From a checkpoint of a small mixture-of-experts model trained on Wikipedia.
Experts: 16 experts in each of 7 layers, 1 pick a token.
Below are experts of layer 6 (counted from 0) of a mixture-of-experts language model. Rows are named router (the router's row for the expert), up (a neuron's input weights, with its number) and show model dimensions 0-95. Each number is 500 + 25 x the weight over its row's rms, rounded and kept within 0 to 999. Numbers have three digits each.
After each expert's rows: a language model's description of what the expert responds to. This comes from a sample of Wikipedia text that the model never trained on.

# expert 14
router:484474491477498475512463484515533470492489498490502471468574500461487510512499478498503522505517505490479488504505478466477485468527479488505480487516507524523518471504462491492499515550492509506487498476507470480518499517462438468505525514515544503528505549493518547522466537490497502518
up2:494432539532468496506497505553502460501456482504517516487457517518511499493473492522490534491493493509505528513459502505464490488491488506543486505521501523493498479523423468527493541503487468489461494479437511488472533571513511505502500490531495487509482483500486522515523504454520517526
up3:530520506473474542524504511487550494453501477523503496503500501504455506493480494500475483476492486506456441507526514514509464455474527484534477501496467464529532498486431533487498535522482542517526460495498489495498489484476468504495489473499465546467459483471485521475484527519460535491
It responds to: Slavic and Eastern European names. Pieces of Slavic, Baltic, Turkish and Romanian names with letters like č, ž, š, ić, ş, often in sports rosters.

# expert 11
router:502515472458505518478482504520497523507501518498531510483477523449487490545499497484479482499522526484484516468494536502509505501490523462484498548526509481495516469492515466497533483487496539486473499544527513487504510539446546513530487463486500501502501513518524503483514543479471479545
up2:490494515501459517498485475471509489500491527528481524502485499516503517480524507500493511524559472508460527489486470477509526511499473501478502490518479510474503515494455458500549492522526502486495521473543482515476425504515490482485488529444516481500516482474505492505512562520465491510
up3:502464507502535470484487486516478503524504478565516478476483544510504503495473443477513509535543509474472494532515473489518450538495531483535526499535481478478520488473473531517483521484480495482504486480480469463503474551486544531542525489510526515504509499523483494501466470499472452487
It responds to: Auxiliaries and main verbs. Forms of be and have and other main verbs right after a sentence's subject, such as was, are, to be, has been.

# expert 0
router:491498512492527510514515509499473522487549473468479487510490493526511501517510523481532481498491519526524468510536494484468525503481506517536537449506499454483489512520510511501487519496524543554517461488519510499465526506551498461525515504506535448513469532514488490471468530483490529487
up2:513483455593496469482478488531518533488524452498504489485502522486489501514532496497517463479451498526495488522539456494519517486529511508511517532505473481484467517495507490514542516467507498502512508448531502489478494486549512511510501487490502475489490499465460540450479499493518512493
up3:529483546521548540516496540516511481528454497507496477487496494502527499490505472492538515510483553536498527532525505497518498548521522531505494489454457473472518445553487514480469540490493508507529492536544504496512506475534532516448547504491511508487529506506526522511476501494529519505
It responds to: South Asian name pieces. Word pieces inside Indian and South Asian names and words, often in film cast lists, such as Chandr-ak-ant, Vijay-ak-umari, Bengali bytes.

# expert 1
router:494511488515501517502526479506493492493527527474505452488489512528496510479520501496470505496506502542498533513467488497530514496476517515522480513496479485480497486479523496505492464512520503523476514537468491511548516491485471510529509535528494474468527520500478463526489444508502513487
up2:476530520519480455455505560514520484444477504494527520483435487492532517534466511512477528451483483521486484497516485513485482510521515510504517504523454524530507495510479500509512508534492484486507514471447507510494549523510539477523491507516476456491497491503520479502479508499520479538
up3:481532493553532535516517510511547458522531517521526504507486530528496508496522526460544518485473463522476556470543504522493518493497549511504507549478493505479510444470481530493493512440545478463478506538477494486483513475531529540466484461494529481546497492495486550521490533475500485516
It responds to: Statistics and quantities. Numbers, percent signs, units and table cells in census, election and sports statistics, such as km, votes, population, 48%.

# expert 3
router:466499486481495526500474526520464519482526510508477540471463540492503506515483496510507484530428487470529506512522522474463470511504489490492470510509510484502476492480500479503496497487496450487506534455465490504476468472494476496508487490494466516501508482480504493532503463506512524497
up2:542501535456482491510460466507478497509527503529477482523494489526484500519488520468520488521513545503493513512519468504519518486502479500514548493545498464536494493545498496535473537470496513504535539493466517507471553503478498536480508516477513476464479514489464531521496565509515528493
up3:441516491480462476527524509489487526522522504471527500449497536476504504477511515506461525534453520509554493508545485481506506506503503452508466538522468454490476527498522520476486511454499479500550548511520525508494490504503488474500534474522509485448500476511557497518461510524538543517
It responds to: Place-name openings. Opening pieces of proper names, mostly places, plus name particles and at, such as de, La, Saint, Mont, St in Laurelvale.

# expert 13
router:490488522468515529450477479505495485503483511492476479505523482549528503471530514541509479498524485482517503522507477525496417457473481523502472506498505513505534507528510527487549501491543536465528559489487469515516513505520493543487452469481497506484499472485504520538481485464482476488
up2:507517565545561461485487438515524463468508548482511507490504539463521496528500507514498523497484520512549524468488516447500529446491475529501538519492587534508503497470539523492499475503522493487503485499530505488487440492528493498482495509471522500505545501545533524500514508484499489470
up3:506503503496508525536486484501553546519510453436486476510516518497495510527507532457529459529508525507512457455460489497464524476480492478488521544531459513516503520498520545480456518498510503523489507459527502479457480495475479546488544513499525503507501488477540459512478478520481479530
It responds to: Numerals and counts. Digits and number words in scores, dates, ordinals and table cells, such as two, six, several, 3-10, 1st.

# expert 9
router:498520509515521461513502520509483530495516495523495503457516486508501494497520507481508477455498500455485474531516525508543476480550492530483492493477502513488485530509499571522505507515506519514504497523499481488500427492516501544523482532562485491521509530486539496479505471526472446499
up2:490499478462484487521490468470496523505490498538533472485501528498478492549462464459535519509508501516494486521510495458540527463523549541529504530504500465562496509505459538467491516473533441512495475513526495496539485521506471527536528490445484490542470526495475486512540485490484441490
up3:487479502491492425470496491474539468566487554510450444518489509498480484466509518508486469503499511496506480504489531488563508492488471474511517474467474492508470541498467539489504560445494533501446513560473498528527487511511525498485505552445494496529520483456578486470483507478543508461
It responds to: F and f onsets. Word-opening pieces starting with F, f, p or b, often in technical or software text, such as F in Funkydilla, f in fairies.

# expert 12
router:469477508502513509509527488473486457475477528495505480513498486491510456534453496514522504535492477493514483451447468528492499490506451490495501476566482521506530489497526506486521536522483496491532459482508502520477491470476567492459480521518478520473478488497494504474482470504528466484
up2:472508510513497485530538521487516523535533491485504514526491495530497502476534489452487482510521483463497519502484458531515522524510542492511475503538504493506531494500487483518501545528534535522498435512477477495502506500547466501490536478511530496508479505507488507461494479517497520537
up3:510542493453530453522530526517483465511477503443500469482466532489509503488500500478523485494525502496508486532533544540496482530456512546539499480535482503539498489533484504513525456497495521504522497518493480465531489523453531502481499489513551546481527483447540457477548491504504518503
It responds to: Dates and year digits. Digits of years, month names and en-dashes in dates and year ranges, such as In December, 1998–2006, 22 February.

# expert 15
router:502493526508491536502501515514572473521480497544516517558544501509467514474533474485528518492509481486479487499565515503516519519440498495518497493492512518505497552496511486484455518477523496515534522518504515490484482504486472493528488511475516518494487479490503529435522468506485450505
up2:486494490478534518473457511490500477451518484460480513465519481498494514514494461491515486562499503553513478513495482467491492503555541469487497497503466493532488528496497513516508519503525509520493481513506517524500522484461487476455511511474481551467497488514509473482485487461489515506
up3:507557469449483514489513539502515506480522454512523473500516511495516505497487547471447485509491485513451487485471470512481523487484497517533526513502486527466491476547514477522499469524498501481506510501500513477462510522540526499522527526506510516468488476521483536521511540501492442506
It responds to: Capital-letter abbreviations. Uppercase letters and acronym pieces in abbreviations, country codes and titles, such as WBC, AO, IDN, SKM.

# expert 5
router:523491533476487526472509513492535475515513488478493536546526485481489454488526506538501528488553481512474457554507490526491552510475509501517493552494508521504536501572496493494499472509503469514479489530489488467489514476495490491491543496471495502495471533503448489497521536486500523497
up2:486476524461470504547533492520491519506489481489503513540516495538494481499457523522481488540539529516497487484495515517508513502514487453513493547533486540519477485495524473532517474535506514534509493511536514516480506481537478467503540517501515534495485518480478497484519470558506489505
up3:462505511482461537512512497538540477502507512562491522522507512516470471483477502517468514488532555557534466481508486490524508514489551492492498502485470501491499469485482503488516498523552531508511532491477525491491457499503505534487457496484493493518436489475502532520516502503479460501
It responds to: Personal names. First names and surname pieces of people, often in tables of guests or credits, such as John, David, Johnson, -ley, -son.

# expert 4
router:543506491535444485487511499468524501459496513499499530506453513523483478527475476545473499476435505503496534477483497501493498511496507472486518502536498487523494514483502467490531491526498488508464531510500489462544497531532509487486529510482481485501506508464525469497502488507520486498
up2:487490464525494496510480516488539505501510437518528505513495505460496487501530526532512493543504522494534514490467470508487507525469506492468517504520509459492489514485504461479528511517512447503494508489541499514513470474510485497539503528526488518521505529506483469512490479499525521520
up3:511482513497567497531452496496472482549486533467513492530546496490471527540520473484463500481449465526481449543471451495492484541515470521495546500481484489538488476533513482476494450504520505469501467498492469452494506499514509528477508504485467482514501486487492517468495488541500497459
It responds to: Article starts, infobox ends. Paragraph breaks, title = signs, lead sentences like is a or (born, and website domain endings such as .com and .org.

# expert 6
router:495503490531510490488521489495534492526498496515488500546440457469468497494483470503476533519496496517523524481488469506502534542511514501494515508508490507509475495510483500492497525472492453480491502487535531494482544471456476492520515481492519525475525446528489502516496501491502546508
up2:529510520510497515480486496475511508494487515532510457485486521531490521539508492488539530455497529526454465467496476465476491490463454465500472427539488499517528483504490505470478455538473469513526518528509521485525519481511508520494506499528508477492514532484500520522515518475487466560
up3:523447509499455503469495508506498487507503509536532540490483491473551498532514521486510540448491506453474529503503463489485439477480477477479481486445482501518483527510530550524534457508486526494511534513474467483517504498478538513524473507501438516520539502525488538509512471529527510512
It responds to: Table and list delimiters. Line breaks, pipes and dashes that start or separate table rows and bulleted list items, as in | Portugal, - Broad-winged hawk.

# expert 2
router:534519481527472492488535511464495519477492482527494494486528475491548514501448499473488561480491500507495504488497479454487514502485517454506528501495506488501487450514523496538494452478503505473547493502473530514505496497514515476443502498491468510551500491470470523497510525514498485474
up2:445488522471483491479522515489504538484527552499485497506495492488489455491520517506493493514494498500552522452496501482489525503489464478493511549510489502488501517494560520484491499467516557508537526499490515493478517479499495506447478520495546486503464541517500504475523501531519441495
up3:481527492528491501511492484491518492533477528541508529504483493495516521454534480550494515509489465513484519486519562536521472500472524472480525450528465461495510493485521515484492506434475480508547520514501523471524515498496503493489529497516537488521552527487471536468527501528513549504
It responds to: Narrative verbs and determiners. Verbs and word pieces in plot summaries and prose, plus following the, his or her, such as asks, tells, discouraged, to help.

# expert 8
router:466521494482523439509505529518478484524459510503482473506471517495538493511517547491482463508502556496485471464478484528494494504564525479490518446482506535478496531500487471480486485508490535501490499481522492524505516525487497487508531536472493455500483499527534479492483497527478516531
up2:489506505503550501484524520472504512483496523471495534458476510505507511532553516517489464510479490530508510509474523465504491487477477509485545527512485445460504497484475543481515512514455561513464526466485472483512500511513465501480512482500505468518503530451533506492492503515494520452
up3:487517506444490515518474490509471480504520498513473504495464493463529518487460470449507538505482524521480514509528493487488510525547458473484493461460482462499443492521453522522490517492524464502485505494495474520514526477525514478516504473490484503545531484497533428482478513504525540507
It responds to: Germanic and Nordic words. Pieces of German, Scandinavian and Dutch names and words such as Sch-, -heim, von, Berlin, å, ø, plus some sentence periods.

# expert 7
router:544481505522486481517502484491498520547501464499513526512521521479456514479529507480540505502517486516513494483514504462519486492484478531482504480456498512513515508451483513483482495457479506535524495515499527533502492483539525532466492475499512531519488423560509487489522525526538504510
up2:543495506467499491525499508489495510480496491527482503502460504467519518456505514495474529483494543475479500473485513546493543543484491473462542544502474502527500520522473460473605485490476546489511470484485498511449432496537514498499464505524544529482479465498511539521479462507543489498
up3:474490459525541501496485507448506514501518492518511478508506483476490529507467547492510521466535489455549545478499488510499505473516480470529491441496473545538501479511496505499549455441526493542542473455500501502500504531473515504454462493518519503513475487512511491525475504543520513515
It responds to: Organization and competition nouns. Head nouns of leagues, tournaments, military units and institutions after the or of the, such as Championship, Cup, Squadron, National.

# expert 10
router:457498496512484497534499472494479525483465487510525494474535497561489520462499541507507502506514506512495493526499552494520497523511481536498507511500493463500476516483480512516495526540472483485464482457518516506516474525531520505503469476524498518480495541517469518496522515506527481489
up2:475469505529460504461513490487511481501510530499476498499506499495495516516519464481506528494490512492513508502477432478520450494481527501478485437495491526493482512475453515475507546526508503483501459456537510520530516462528519526524470508489526521502494498490554511508502511499526507506
up3:511500483458511560489477473493492528476483477498506529528490459489485530505534488501483448503487534485517521491516505516546458490495524519505504560498457513497517502554513497489548477531505474493497511479473503529510515489496521498531500517497536459523522527503527497530467518477557499546
It responds to: Roles and occupations. Occupation, instrument and role words after as, as a or a nationality in biographies and credits, such as guitar, deputy, organ-ist, vocals.